Experts of a small language model.
Size: 18 layers, width 128.
Experts: 2 picks a token, a shared expert of 64 neurons.
Training: a variant of SOAP for the experts, 788M tokens, 5742 steps.
Below are experts of layer 4 (counted from 0) of a mixture-of-experts language model. Rows are named router (the router's row for the expert), down (a neuron's output weights, with its number) and show model dimensions 0-127. Each number is 500 + 25 x the weight over its row's rms, rounded and kept within 0 to 999. Numbers have three digits each.
After each expert's rows: a language model's description of what the expert responds to. This comes from a sample of Wikipedia text that the model never trained on.

# expert 23
router:530504550502491483504473496534537461539481481487491515512532508516517472485539481536495505451494523476448492500468473486513477542483517500465541431475496473480541513483491501512508483542534554439468495502518464530517514473478515520488523509489493503496518515499478496537491538484479528519513525460541508508529492457483519521493507473429498486500522487513504465509521501487490496508506
down2:509495510469467545505507478538465513526499469482532487484537516517501517488471528517496480540504486483465521515521520504513486437489509495508504480494471533469502559531532518522481496491470505516475553487528498481508528525507521523525513530470518515530530474575466559498482501532482461457516522515521506544460502514498507526489503483497523476492531474498507489445529495514485473498471
down3:509519479490511483532528524484513518491488498465485554544495511493532503482546493549496479514513531483485478454543475486452508497514517471529498478487511562498460505482476507489531507511532494534468467508468529483522519490503502457430507507544481494455538499501504474508510576473493514505506521499487506536502477506499510533507505468496498502498521517473486434487474504504532525469489
What it handles: Last digit of a four-digit year, after the first three digits, in dates, tables and career lists, e.g. 2020, 1975, 1930.

# expert 43
router:545504484544527509520465464467499498517522443523512525515470495512512545521550469502546492469520452496450490453482496583509482509505490501519470512513513492507489528497520466481467506482516461478521474505502536489504528501483499477476495544491486508492479479437493511524489509472516529495533520529475492553518475500496500503511503530492483464507479473528533477524503494529510494489461
down1:507519512492534523498496502516472507497497493533446446549490482492529515501493533506520468514512530505524535493515522498489517514472505479499508488523525486529507487514501487543488431475520545439500514513479497490490504533489441464471501478517483514486473545507469476503470459529485529506475524482487499507473476522506555471527551501463456489491505504552487473494526483477492556512499
down2:517471530508499500524532494505491472486517469484510515484461498528514492499489539476536510496513517494489483474511531511477481501494445493486497477469487526466475516494506517492487464507442524472531506533483521517481485493498504466436502493486475518497496484454449504511507513513482454467552463460563534503567541518489518485497474528470477524493494539486541492496527549474478492505502
What it handles: Prepositions following a verb or noun and introducing its complement, such as testified against, deal with, cuts from, signed at.

# expert 51
router:441488496516496526490496495456459493509521515488505497497505500521491499516490529497521526445504441496535469539497482500479508522485491510481512469507479439505485448515494495472532494484538535478453484501458543575507492508535508497514557507534500478545510520505542537492484506495502538494495507538506523451486536460478507482541498512499507461513483500476529483491493477522487495481486
down0:549531488474482481522498477507520475523508504471442490506490527521463474458441459501530445517531511485501531499447503485511512525489530478516533492471497536496467483540496489483458496547506523450456484466486514458502525487492516483529488466523486523467493502510473534504485517485503479472511497500500487523488484544472506501543539489519517474517506481477529484492530549531530505508507
down1:529462535530540482560503538446502506501509477507453494465498500513504492490521479513503533528484549505544472451537476505515476451535509501476505485504493471500474484520525501530497509460474505507480495494481496492488509498483488522478538477517490477466487494523528447548479448487501458488506508501484486499551498486487497514508536491428490547491501534533530486539484494515504500511485
What it handles: Word-internal pieces containing t, like -et, -ut, -ot, -at, -ert, in Magneto, Flutie, Despatches, Desert, Stuttgart.

# expert 5
router:465475460481529514473477523522502506491467492470476508508484525474487501508468501505532483484518517497558465498492537480512557474501483491471479488476492468485512466534489492504528457469507497443526502478539488521505500477477519520465481534519519518496486535453541506491486520473531522518490518476439503466451495534476430466502512524475552494508506483491492472535521502484502502484499
down0:500467462511500500541516487503517454493498543502494517475496477497481508505518463501547504475509501483488474515469487501504547535467482461513511477502454514523527479524510510549510526460458537536517514479487550443506471479512508518463489496473494519479473484515522533488501492561501489483514466515481527495528487485487471482521517497450543491560525548502534511513495494483481514451502
down1:476497548510537515530475513516452521470479481513501526496466503488474511452469450528498497471537487494464495498517477490483465508523466508477467479455490505498490512533514483492483482470526504449513517469465519515490469528510516501488500472522533519517476505489506514469493519513543556524492522462498510496470483486507502485496491531584454524522555489492529478539498508494471463481494
What it handles: Mid-word pieces like ct, ect, pt, act, form, and whole words control, support, market in general prose, e.g. fluctuate, tract, contract.

# expert 39
router:483516500482467475511509488496497491546542492500474503460541558518494499504537455478500507520462515476553498516477522502476489490491511470490506543482479480512496512506577479503517474444517487505468515524516519499501507492530444486495500545542478490461473528521470503480470499472469486526544511484483491467474499482505479467466562524508521490472538469528490515493504521505479486521523
down1:507520495502469535526477509557484500508490457453484506499516469519467493534493513497499439492455513530518524514516512496521506475462499488469516495518494470466518507525477521550456468532474525518495487555530502472506486496510480463515484503527466523494455454512548500512508482530515523503498488472512472550500467512512525505492470532459474512474514494546527496478476484526521543512533
down2:500497474541474475491577488492550500496510463517485476515482520498492526508512480470492475476485524473493532480469501514547545531499508513507471480484499507497481513487530512470494505476499564504462466465537529468507507528469508464496457477499528528459492489505503556521496497502491504499519476488509499506455506469499515477507535517508474512482509548506475440535535488564526486516501
What it handles: Individual digits within long numbers: coordinates, decimal results, scores, phone codes, IDs and dollar amounts in tables.

# expert 27
router:537478447514490467492527478549517529537461483485498499465504508503499507509494481536505480495476469501461495495495509515517532485554540483463480520487448536503505511515479508458455504523518475544484499557476473484492516467496525508495497540475527537481479526504494512495484452541483539504463500493529518500473547497499490524478518475521497504476544497472484491517519549548498515471481
down2:469520525495510479517518495497489488545445484484480468513480532488473492514480511499508494497518549521513449509486545499491515498492472491493442485494487496519505453494479520533533535453475478561511513495454453481490533448512480549499511518474502479553474505516550489509507489557481489520503508527499505512439506557479494491494487486536542501492487481490482503528504508514501482498488
down3:539479444533542494489497524515484494524496491537517504484461519490458492491533575508528463558502518541481506500502508515546487535513519507517504523492499478512516472476467528475496474490497506452490489511494519510531473461484500500459508495484452543516515520512527513513502478516525503514503486528510469499522518503516520501516467434499498459480479482540506487557544476485482518479538
What it handles: En dashes, hyphens, minus and plus signs, and spaces between numbers in scores, year ranges and measurements, as in 66–85, 1799–1803.

# expert 9
router:528461471542476478487486523494493511472482482513537511483498504525505513532508518532510495489537477471453525501462490539473478476446466504474464533475521478519538540507507494525461478515511502504502505494490491515532517522486511506494547537521519477521498502473427510494519544466460443483514478519498496509443477513508506541468523509543470541470490484505509476537519510499483517510500
down1:446501452456478459458512509527499530496499529455510469506528543533504487519510486505493506492480518503502515475500478439468524515509486503518511521483484553482509488538481499511497502474494505497463480555471500476495494501516520499450473523527471545531451524539505503543493469476494460502492561511513468541510506520500450510496521477459508530465512528504498515488482488533479493504513
down2:475480459470467540489523467526495484521469528471517534493472483518528518445522476445531478502524501500491508493473510511492480518537523515451538520502488460519496518495503527494510512489511472487541504508508537484509477481532506490478460491500478464495487438499528535453473509494509468521497466481495462494460508512471500443472481535488540488530480510493479495440503502492509473518460
What it handles: Prepositions, conjunctions and punctuation joining phrases (in, and, to, semicolons), and the slash between coordinate pairs or season/club entries.

# expert 22
router:518473472491516529483506528496469482477513493465490525490468508547566548515492480506515496530530543485462482517509524488509487475478487480523433509499500485510510507522480456541486525484458512481495466537501496534502528495479503493503509541507515540488462511467492492510520469474499457510511463508505542448488486500498516464491517495500562538512496451473529489497543483470489535486475
down1:501531470505495499469487523449532449479507492511530541508518456507512525564481486483490523484535495481523499523446501485532519512539461517543490513499502498506506543487506516486507517524531523486526496530544549528506509486557468489461483473477495495520455478448494495542503501501532510499511521479488488482502494465538523493534486456490478499470476486525536505519495492491534502467458
down2:516521450500519513524505542467435503463481456490469517520502514518508445529511525467532480501505501483487484511494492503477567459501516531492526495508520510486489540499568491524519484521533518465502474468496522501477519538445494486492508462519525499512479452506495502486525476515470452515528482486523492511518514462466488487524463517497493486474564493499495499499514532486495537519507
What it handles: Function words after verbs or comparatives, such as than in no more than, not, never, after, until, since, over.

# expert 3
router:499521524528469512564483505520494544546474486471512496501476494490484522466505463515499524487495534493545467505461562494493481505510510472455488447491499480500457488514500485540510466474492473514523529536547462500525520518500502522501482497496496520517495476461505516476476487539451522515533500435532519485502495501455466486500509491464534497515514497499539492519498529522526552489492
down1:508503520513516473507534533489551536533481488480528473485505505482473507509535498511454461475512526521512534486483504499495505474486482519499511476492578485496514531512542493449500496498487494504497566493517455471522479516520530587524477467471568479496528471497493499510465520486484503500522489492503511540490498500483529511450527498476525512495504473503496495498555472519497517491523
down2:515508568515510528529504531494499507515453487528510517531441522478513507543536503524443490496499484482528518496484517482522478486520542515509492486476523502474498448475496472470506506501515496468532499497482497535536552475469471531483466488529449504512478536493475508522496541477528532504554507484542481548511507508462534503522511499534498512468471453498513505509514501501478530487509
What it handles: Final pieces of English place names and surnames, like -ford, -ley, -ton, -field, -wick, plus York after New.

# expert 62
router:494504507448534454545464451495518526490463509524489499513505529500490471490517489517493476555521531476477466478510496512522547550514516507472536523480512543492521482477482480516498524511502497525511482483554580498495516522510465523494474520486508485470499508509516507536543512466518474493562484493480532521513565515503483475529503516509469479481472487506485485513524524476510497511524
down2:476489511487481498502517467453492533497512485488503486532497530517458475456480468510474487546467499450509472511520522507507480519531590521498530499502490534472499483449486467497502501501495514532467495526479526494507505528493454487529491471447514524519514487554492503544515460561482496506527497484488529498479504459477498451529514505489501522455509479509490475514491487511504506534531
down3:490512502515543503485471490477485519435501514501508551443496517539498467466474494529506490495493483524481513494525549492519558453515464508556550490508521511536501522496498481523515508477532516517537494497498484469466491509504492514521471486471478458524504480530519518494535485518527499500493460511507462522520466472491487491555477486483527499477507438494498428517499514486502512489489
What it handles: Determiners after verbs or prepositions, chiefly the and possessives his, their, its, her, plus object pronouns like her or him.

# expert 1
router:466484520525528507522535466476472470512493498517514489477507472517475530471510524526490482513511501458526502498479477504481472503516514507473496472481474534505467524508523469525486561524475518525455537505521536476480475483508502462514528497509506454517522493490495522489530448512502497490550499541535478503518542495490519493457500478505520514515517536517498529461478507489541441476579
down1:503523502528518501503540489488512521479483529500544521491524496532526483500502502525493472484491430496518461463520515504505484547530537491537482494510540464527479531538516489492542544463483496548472494480477530487487522509527479517488503510451480477510470487501491478513461486488489507483478526544483516460465482512505511551523457527511467513492470491530510561516508495476478513536457
down2:522499442479482484440477502458491522455452500456490474481526489476450537535526526477466476490520466489484559504478474477490507521515523506520500544508531474535524535529507498511463502444464476496462469516490482470527511494529476523527501515483475537510520523513498515478510512508489479498505481509493508491510501466495487500497496547512475494458507496504552487472520503558476483487500
What it handles: Accented or vowel word pieces right after a capital initial in foreign surnames and names, such as F-ü-nger, G-he-orghe, Iss-ou-fou.

# expert 52
router:475509457500513464502551522471468476527507468530496516486470547483468481513463496521513536493470499509507454497523564500527510483509484469496505470519509542531533527510479475497494501445564497470521499485457501505451503501508525506467485476463539489516482489513533462527517493450517503496476551540510497529496513507512482495488530490487516535467465467504486507516479481498500538504472
down0:491538502518498487515496477526509515535555502515478506505493512494503514462486466519486540520511530514504494483476494486469478511566536534520509456484455437474497479487486513465498486480542512514518515504492467517458486505528492490483536463494482452525495496516502433473458497500481525499464497469544481531536509464486489529529455523534472523474529515543481514494505488489483505523477
down1:520483529490495522526557494489499502473457441495451494472505487517519479508503504482482482525498515500480514535512518499498518508484508480515528493445454450533500485456501505479464484482508472474509518476441506498444480468521511509525465473528499489492522484497537482492524464476488534539468481535509534532501459482472507482481520482541452526474509496511533476518508501508550488538521
What it handles: Common nouns for materials, media and genres after adjectives or articles, such as rock, water, glass, art, steel, film.

# expert 37
router:499494473481511539488540527507531492530476498479485484491477509447480519475447531511501510520506513511557513493536495523522527483535477469485461471507500513532498525466477491497520509512467508465514490517467560479446514488474541498530519490506467504515474521507508547449535476503495551470478486468493488540531480495525477458477506469513532467517503507474464507502503519489473501456515
down1:479516530540512512494522496485518480512487492524477468516470473509484495499542510517482460543512544522537509521451542526499545500482480505488565462496501505513473507501518501490453546520544521519508500471449498480472504514513521486492478459547505469463505474479513482437496541503546506500495473517528502527473488504463516513487505484495490505524558506524488477446475517490502490524491
down2:478539473497470493454476485521488458524478509447502504489479471482539492539539529486503508515481489513476507518519518514509513503496520462474493529499565489492498490518507475513492488499482415483526493531543525493546505482497499522493512478521455444417515527503543494473506492533506529526523478483461510499461482508483492477492477501477512473471520521489485487518488486539494506513513
What it handles: Word-initial stems after hyphens, commas or colons that a suffix will complete, such as non-qual(ification), cur, trad, vocal, Architect.

# expert 7
router:461523488492534506512508522496477485483535489509465523493544515475518496508505485517484513501502514514537570500513481485512490541546518511479482510521496504468517479454481486506514523486454478520462476539479525550490524552494482526515492580489494477476501473558501485490544509467515468506510520520516550493487486500471489468525484526483494437495471460510496491496508516463495521491521
down1:475524487502458518484497528472465504485489487440465489497487496519489550472487546426539499490500468501527464517499521512474492475525475488477492478520485523525494515541533495491484526514500504530482528467481503518481445485550532458472477475508483503491515551458470508479501540526510507483489544523462509521505503533492479483532498524481465502543515494505479514488513478512503462469465
down2:484498523509529534541560484530516497445500544490491571533526535497522519447495457522443487510518488460515499517511477502500502525526499534559521512482523457483476508441520491558504509480475531480486495504503526489488494481496496493500512520528525550508504492501529464497482510518518507499490515438523504500532511507507501528543476525481534496534491501507508486481478507497505530511523
What it handles: Quantifiers, numerals and comparatives before nouns or than, often after with or of, such as many, few, several, high, older.

# expert 38
router:502477506524508544545491485519520506494513481532502534516523498512525482492535466495558511525519446510503458507520461503524482537465503519528490482467493459517512504531505476458461488505498466460483507453516456471490486533506467518474520547488537496463523461468511524541502455542531468506454463516530502469467504495511519534472500493498490529528503531498504531492507482498495495511515
down1:486491540518473479500469518495510543481511520491462463513494522505480516438526501489501498508502527458486493513473482520514463476481498514503479477503540544495434513507517503506506512542537476506534552588524511472464515500452537515498495465485500478518521474525518498479475494512499557461528492499469533473498488515497475538477519509500470479505467493497460519515491482466499502490474
down2:527487539477478489512526470479489469493506483502483454488520534493526485479538484519514519507492489477573493517474511475498503524457460495532522472475509488486519487486428499492512545495492478525473507521523528525525471495478500530513530487510499503515489499489478479479497533539501508495471532498539513537502469534509524500463531446548473503491488498490487565522519546507491486440473
What it handles: Prepositions of place or time after a verb or noun, mostly in, also at, during, within, into, as in born in, located at.

# expert 61
router:490495465488479501522515505496453465457495529525529471485470467516529522516492554494470508560482529508478500458499481502516501477519518515505444481503468549494464456525499541500519505504485539493513476493501460506554499447459487545505501488525516485512539504464539512471486504483509528535484474524542495491511525506500494519507490453509500521487487517540470515533513512498526488551518
down0:514490486543474525482446504495518522505489521532528540482481489482470527513522475519493502522484459473498544524533450491475492491543521535517502506487570487487477501525495525505488470498494471527480520524536468492500478489483494456491532545496521520498494478518469499443448543530518491501517505472525516514505469469530556483490501496493486536513495503473456470475486525490463507537488
down1:472488517440503476496539524542514486469503453482510520483507491459496489504497553549512478505508462524535471493509526497516502493546526460482485523476473483481464513525501507474514488497480479490538496509516526517496515539509529520484471473492483499518519496497489460464507507518525454461464501481500536492527469482504512457490506479543464470529531528493522534486519483462484449455540
What it handles: Letter pieces after a capital P in acronyms and names, such as P-ST, P-OW, P-ak, plus unit words, decimal points and table pipes.

# expert 14
router:499508484538461453488502509476498497473464515508522481484466501520480484543503526500529503470485455437477496452436523515498548476525484484531481529495520482517509529553479529520548459499502488515517510489545489490527520525504511504495463544488537517478516488520514464520491475508490469539505517530512476505469473494503529537515523473504507518537531513485499517519496493559496456501509
down0:524480487505517480515525513462463476542504472509494486481556507471467522548450473519504513510520500508494489477532505521534483489460475487495517479511493504473530414485506529515544524510456490500498509533463510463512505484493507554478509495441491497510537544512530505523525502493509530505534538507465531501516522508488467492515486475497530537494516478500495491473496478448555499501493
down1:488515498495509497562509464523506482520499525512546455526493487496572550487533476508509491491510553494503484524488504515484489506520461498491504492472438504461488488512544535495524489488477501531529482491483467512488443477505499467495466478497493513517472478491465460537497490528475499501524488468452474457506533489445505470505548486506462475500479503530480472522494499475487524507527
What it handles: Bare space tokens before digits, chiefly day or year numbers after month names and after names like Billboard or Route.

# expert 40
router:503502546515469512530474499531547514490485523492522505502494533481452494489534533463486477479514513528562528486506520511509449524481509484532480527489484509488493511474495511508521513485513495495489479509469460465481483569494485506552477543543494478517487518532458526533490527521526537480521477461455493474460517500534491525472512544487475476497519462492480456512515503507491475527488
down1:512461471499498515500542475494486457530500492486526457487527500502484543522518455511556503504529538498518481533483546519515485484503546518470524478470490453518509512519513526485497529449485571487518527476515524488488461498502533486521495437476487481508550530536480521515477511521513505503479474478494490513500534529493478539484496465458478511508458491477489509502494496515452513508482
down2:504488482490504513508475474489518548476519542509510499469507543477441485457532486495486504483528530501494495534488472495509463471559500509469513502526453462507520500440489476486512529479556472543494512456500511480519512499526498509500528489510487501512459490516474508488476514525448488516478499483516495477498483445493510489492537539512531480446531518459490474473522486487457473507530
What it handles: Single digits after a decimal point, dash, colon or comma in numbers, scores, coordinates and statistics tables, such as 7.5, 2–5, 1,000.

# expert 46
router:560518491487485483497521517463527502492510517471476475507526524476529533544497481466496512544517470503520458492523453532499488541489482495495486504465521489446512506532482529521515478498494507531498496511467507531516510523489527473514508507497485509497520481459466483506473547469510464448480489514459525467531502536494548493475488523517468522556463452490555503517514486501480525475501
down1:433490565527525494541514518518498483516519491495496464470505499506481484512491461531468470521504494468510510508465485496507453550503511503489496521509544464537461505505475455516527511472514510498497529508483490459450496505526462522508479484495486469491489473525501501488480492538525505529507493463483518513503519508506519554458483476486437499492486545511481547496463544489492476512455
down2:435495515502527534505516457530497534533527539476529502457525524491535469484500489512530505505448519513522490493507482512529505494513477526478494508536530500480506503451494516474510524533534497518507516519498486512528510516485506517509494514455474554463510512482506447503545532498558517481454479503475499473508483528504474461543488540480482545509485503514488492523465530481480477480545
What it handles: Forms of be and have right after a subject, such as is, was, are, has, been, as in "The city is".

# expert 24
router:537471521497504496468493522491474494473542504522481502515472533529527530489489492489515524482490501553510477452521547504521524495455491480500489537479499519502450491510499487505505467441512519512490483484536481543516513502491472538448501459534546522473449504475525456488516533476539526506490501476512524539482497517547494506480545472518490503495479495521468482515470504465461533516483
down0:504512433482499517479493504539512524509523513472477498509474510495520526532523496472525513485510470491489496498547483478523507511514486532485514519495513501460504501488489525501488516532478452490476499469528468520521474484480483456523457542515524482463434467482498466476474481516529480527503502527520507512479500506491526502511477511593553524483510508497547492510510520538482515514566
down1:508512527545466526532516452480482506497484460500525549459504513472529507496514502529531531502525483476539480543467489472522453462477485492457518485537517461560506514517501510457502481481501503525461472475509514523481510493546466502499499466494459507525495496453515485536509500477460501496478516495514530472508522501456498482492515476453453514532483468508514508508467491525512508534480
What it handles: Common nouns ending a technical or administrative noun phrase, often before of or a colon, such as flight, zone, route, medal, ratings.

# expert 21
router:473463519556500492545469524470514512488506482500528512492477519499521500487538530510505484529514515464533473458475554479472494469538503483518525464489471473553502516482500497462495504480547500525523473517482464494531495481468507506529502472513475442553494510478547483509526534495469510523464494488489480517496482523451505488468549498532506531510474489515474478547491487510502526496521
down0:489529506502503502491505501467565496469491490543508514493509515503544489495481470480511487448486559544449464515473479514505506508493517496510538533499475529479488457495517465510537481554521493520474491487504521491521507504490503491470510483470540486480495477465501519505524528524522501574498476472496483460465496479472455519533531516510479474514481501475498484571501507503504526471538
down1:467488527513545470499511488446497473458446511509513448507463516472506499472554509545526501476480519524503529455521503485476516548530506511509495428527533498520503478472526527500493521475488478512532468462462513530498521505487479498520510489492511478520505475489527510460523491525512536468496515500477492444486490480506488504559512522519483451507520484498498518507479517470493539514509
What it handles: Middle or final pieces completing longer words and names, such as Mos-que, coordin-ator, mun-ition, rec-ording, tun-nel, Hop-kins.

# expert 6
router:495489504502505506519500507502486537501530499474503469465540499512512525510512495490477501575480518498504440552517486482505469528453509521472538509478510487529523491526511513500489542496466517476437499486468531501479473524482524484513519437468518516499488511533484500525519477496477475526541535504514510551459545503511520521466473528505516531493497474445491531503480500522529496533532
down0:513520543540475493503523506496559505523513522537499529508505477522516480537522498512498509479488510528497468484493540491556511511503486488478486499547530512539469483497488506543480512525513493514481533493507484499470501478506530521455536476513483499429452519499548476516486468498507555486504502491468503489501498487544440482472531512494477527467497464503506513527491488465470447520546
down1:513525449500518488447523501484489491505444539446520497448558499519492506486510515481514516487474521541468529498492494457515494482507515492486470546507533501516507500513518458522525523473531478457535520529557504504498491476529501488544507483497508529480503490510475532541505546482485529472501526478518516491541479460460436478494531516504497490507508530509498497490517528495497464515480
What it handles: Subject pronouns starting a clause in narrative or biography, such as he, she, it, they, I, often after while, when or that.

# expert 59
router:526513529514497468496496493501430498492528496482537519482541489503490470490511528486512464552471500508536496472481514483508546494524551485517491467473514487492467481495517510517509448512473483491440482545473517492548518522504492514525507522533503505515494507526516476488469451483529510460530491488511471475499479503450466465462495464488511503474517459533519529464502523472529519537511
down1:487517488506522531546501490500512542536516521454516534486501522503512495509501483475542497509495569513499482483530527483523507432509533493502487511490511496501538482526465459520484514477530497535462492505510543465519510501514494469512511486526487451461443483508468518511519455485519492487484485546534486512566476518519472504496460519492447528503502528514501529476498529485482530521511
down2:475525475509508521503580523520510521475489523460484503546475467520491465501494508488509480490515520477527457486457493481466488529487504483527512484483460501534535509502434540489534515471536501489542449476511521504478492537532481537491511502493514487501461528493492489493507505496504500476467479511521505521504528496554546516525471488527490471545491534501549504492476479474452503498491
What it handles: Middle or final digits inside numbers in tables, percentages, scores and measurements, e.g. 57.38%, 107.8, 28–0, 45 to 64.

# expert 33
router:511519439525530546491482527469539477491456489495533473468477476521482495484469519445508473543515517498459484552498481462474474534491489472504517473487459491504455481464503537517535481515502466485511482506494490559497519488529498515494506474458487481551466500494500528480471525496520516499524538442464480496504525478509491503490475506494501490503537512516518482476529511507508504475457
down1:470505488493522514487444520486552487494497533518525505496518525510540446512507495506486502533467515510476500506478506529473497457521528524510481483502561510525474483532491516493558503497524478456510506500490484463402522499513493523503471553492500475493515494517475477520472499533450468496491497476499492510522506534496526504517471516514514480508474500522493474530553542465477514532521
down2:457498487490527490504516511520502515470502481472482474495476457499507548461466490489527540495488499523490535449451544496492514518484490512488482452497480519495553533472493507483514495496496492481487486496529540538512463527476521461541461435503487498497498509479501530495498499490509538487528519476484488551465509459538509447525486509488510454495500547514523486484526512470458521494535
What it handles: Single capital letters opening a word or country code after an opening parenthesis or quote, as in (BEL), (TGA), (Boston).

# expert 44
router:495458511509507473529455528490516508492481483533495473482466505531488523555508480515452496511532492503504505501499546519514499519510488481538437503510529502527505502460482469448532477471511486487516456518488498492539496523498492478501516443505545469525478506521465451512515488519497491498479484521476523505447453504493512546463523488536477554495482461514542497492508527478521516497477
down0:496513527485506504489505510487503491490480556492534529520496549481492518499522501516519519512487482522468534477476491472471513462517490500492519518482490550472538483528477529514482495501474465484508499504503529477488464537499515477510480531504526472557507463508506491463528448524559542512511536508477562495449532481495506537483502482529526467469493497484471514492499438490515442487490
down1:526498529538477517521463498476453481515503481470535516442496524487534505505489510560553518517553545480489501464489500456538505512511495481478458521495527527536484478480523481510502466478483520509488517505495446499500516522481520513547498506516467480523485485534492505501528532451512497486504523487523500503511491541488465509514480504442493485523477492467468463474458539488510497466487
What it handles: Closing quotation marks, parentheses and sentence-final punctuation right after a word, especially after quoted song titles and phrases.

# expert 10
router:486552483505517446517476529515456499532488498519548453465478524523489508498509500499501512502508512472498486477501494465530513469490517500509513506496502491486515483518497519538550507533524465506497507503514501536509469503528465564532487464510463489532463511514503437528482517508564484506508514506525485477516500516471489526499528559486520489510546479524458518496541537508487493533551
down0:508472474528499468506433531513501494485530473505499464476543512487467512517525468543505522505491484505467488501493474509514492448487472503490516496458536477476475525543512474497500520527529477458533477503497488527529508515484536500508534477465508475528496552520468515501505521502488500487540507439468506520520460440502467514437525470529489517508467533529466508502504518501486518509500
down1:514480492465460492531512500524505476507503516484468552513493507495509505508489487478553494484469497523517538476501521506541458489503494548506524511461499537471494527502498508514460507494488500492505454483509479512475563533514521545461466466523523492484517482500515503481475477509473492432479481438476495551514562503479498502536475514495477515522468520497482532488480467486541524526480
What it handles: Uppercase letter pieces inside acronyms and codes, such as ARVN, NASCAR, call signs like W281CB, and model numbers.

# expert 15
router:518485517546502513524535481523469498531509485512502496507516491495462540503502526487477522472484515505496435445500504522512499471543490514525502505491489500508484479471488519459532544517541512528545483483482527456532454477505525506522474485486508469486531512524532509501529488467475529448505524538484522512514528485491460482546503514478468487544515486497532466443496464531502476471515
down0:499519507478527502513501479515498494546471501494510519515474484478538505521506491499509503464504539526494490511514503475516495490495522547503509488488503501501485490529496509483498483484442531451487507477553480490536515525499431490483489513536528559504468482517574491461518491461522491566460500514472486506532501451529476492538455517466497495499505488494506465544498519539472540486499
down1:480487476502450474453515470491475451486511504479529483507500533459497512502494526528552528502505499490545474488515527478491513470527484471454513505528482537524491536510490532503551547447461490522512519492517500527475466533542481510501466506473487516521463536466524514485511505492530502457494484520509506486519540535464498504488543496535505528490525489463527516481507481463491485464482
What it handles: Word-piece endings with r, mostly -er, -ur, -ar, -or, as in Builder, bandleader, observer, Curling, and surname endings.

# expert 56
router:522537467516497465504520471514508547465476513475463537557503479521546517505489494518462509471474451505490449499512477512545529485540472518525489530484493521458490512499479497521495475477502535560512509494499467495504511522507495488479471545500539474479462480547487505488489480476531469523503517476507505503479479456532522506498471507516471454560512481494519473489535492527499507485480
down1:489510534513515462494511522539506424487514471518526501493505464529505501516464506521500480458505453496456556497532512489467520501489469454517496484471480468481486507498463526494497451502498504508507512501467498558489518497490501504533460514487524476446509480481513481514482523544496506520476503497456488531485481533478497516496532475437518499512542456515533480517503485493550505532502
down2:495484491487489461492488502469528508511509526450443510522473472506487495515500516463487497524475516544513504429514508541491534494475495528534487492514534528504547491492502493534524481481475554494512502487503556475533492443469508506484464549509460531491537527499504508508467493491495483515491534502549496522496508457493477507538493505472517487532499513486524516556512523550518490519471
What it handles: Bare space tokens before years and amounts after in, nearly or was, plus currency signs, approximately, around and number words.

# expert 30
router:486493439470496481490519506496481486473547465486513536489525517458492528468471498515484500555496504497495477470451496489529488474524523483519484500487498549516550481468511482499514543486480520502489485491512541519480495455495493497473526498536447497467473517450497506443512485498526541496471505519527529543533516526532495516472538479525487529498501491520460542536517503476515503525484
down1:465481510500510498518487493508500513479509464459504551496476463494489499528476479475489526478489521487478520478514483521472472507473480465485487528523481546496465488511491510479502489476530504488473470491468525503524463509531490504446552541575512509507483539513514528556454550491559503494518475494546469515520515503537490451482529496491489507483495496508528493497499518555514506524469
down2:458478510533450459537504491501471529529508507522494514496478490488501483575518478484504491514497493488506470534500517476504523489548500495464489437488502530468485531515558503504476519474532529523529512491541564497517518497487515504493531505489502466467496503513515509504510511455478495515489514507436489517496489483507468542509510465538502525462461497510497517466483523461498536459525
What it handles: Units and symbols right after a number in measurements, coordinates and statistics, such as %, km, metres, million, ′, ″N.

# expert 17
router:468500494506467525484525475491478513524507512498528513491521484460464515477485529499506446477542510518551479511527536507500472518500497476490472478515475516497476508543499518548440513485513497460537519554479507529541478498488547538524537501480501493511486527492541512502515521512522504460473493476468527550541474530481448500490473490509513480479490495523491468473462486485552500517515
down1:478508548516492491520468440491504485505479491506534449483503541504476511480519478483509566511474481511489524483491472489485497498546472513550527488491514508518507513526512531509549490476480459513525508472527501501520480508497503533525534498520456493511517490517518464507481534488515474458472535483489497454487519479439502476484510496540482497518503552486485517454477500527512507576512
down2:448487528513493449512501509548481515465546423522504499525532492481491482493510512526485500539479456512493483508511539473502487502508455493496515479466483490541503519520499546503519467503454507521508496418518516509464537510502450529457517493486508511470488478462507472505487531502510457484504480503550479499475506521507508488493512538461512524453508491485517511527501506508488505511529
What it handles: Second word piece after an initial S, Sh, Ch, St or similar onset, e.g. Short, Wednesday, dozens, Summer, cluster.

# expert 41
router:474474528497475511507507544502464499516512542424462528531492496537505514504559503495475498511506490501525524472516512522489463494531502530487526535508494514508465529544489482507485545482458532450497537466501449521494500480514507508518462503498513514539499548501467502509464543546500511522510469475467493457507540460482488488475514480488525510482491496473503527461501465501506512472497
down0:525484470487472499493483460495468506455507471508528470448485463496498514493471514513520531499526486489481509471495494454503504487536473512507554468460577499505501519554526493479501499533465490484500466485486518526489496500502498485524531465479523483481523500475503505477507514501499487473495487481473478507491449537480560499530504531491492506476491488495464485522462568473501495502427
down1:507483541512487501533568493498495470495492523516502547513519460533531523492511460488481487484495542508502525435497465489450496521479548518467528513511514491492469475515494520543494547508495516501498491486486542469469519530466540559458490512548529472473520510487484487483510520476499531488495518494496473498514522452500499470495474496517443492494493449523525496506480464483488500489489
What it handles: Internal syllable pieces like un, os, ri, im and adverb endings ically, ively, e.g. peduncle, immunity, Enrique, forcefully.

# expert 60
router:512475489503488458521470519481525528471486462509499507475470499501499482534523501554511494506514488444460504501442483512455495483452501475533489521505529511531496510497483499497500496549479511497540515504480504520495526541520479475503535525492519441521515493454467504476526531443466445491512489493488535496454480499509523506492553516534471511510490499489538512544524515525468532505499
down1:502497516495515504475455488534513456483503537502502490501507542464503508500552489475451501479475494498540496524454477508459526486495528483517525465504512526534476509502536474526496509531478522506479504537505483488515502538535476470537465545456510495588517480517493495514451499508487483524516510470529505501518473484492470505511538518479514489509554532505511500443534511519495505464485
down2:514455515501424506475520501483524512497525511523475493493473474482476495515474523499550466488531557485531519523539503450502476515508488486505521484478472467483494517515470503461553537471489463501514472495488531501477543500465514492532443474509480515537528456498491470486476469527502502498490500526521510524461505512468515488487536494544497525497529510467507526495539481519489472492540
What it handles: The token right after a person's name, such as a comma, dash, bar, 's, or a verb like directed, wrote, joined.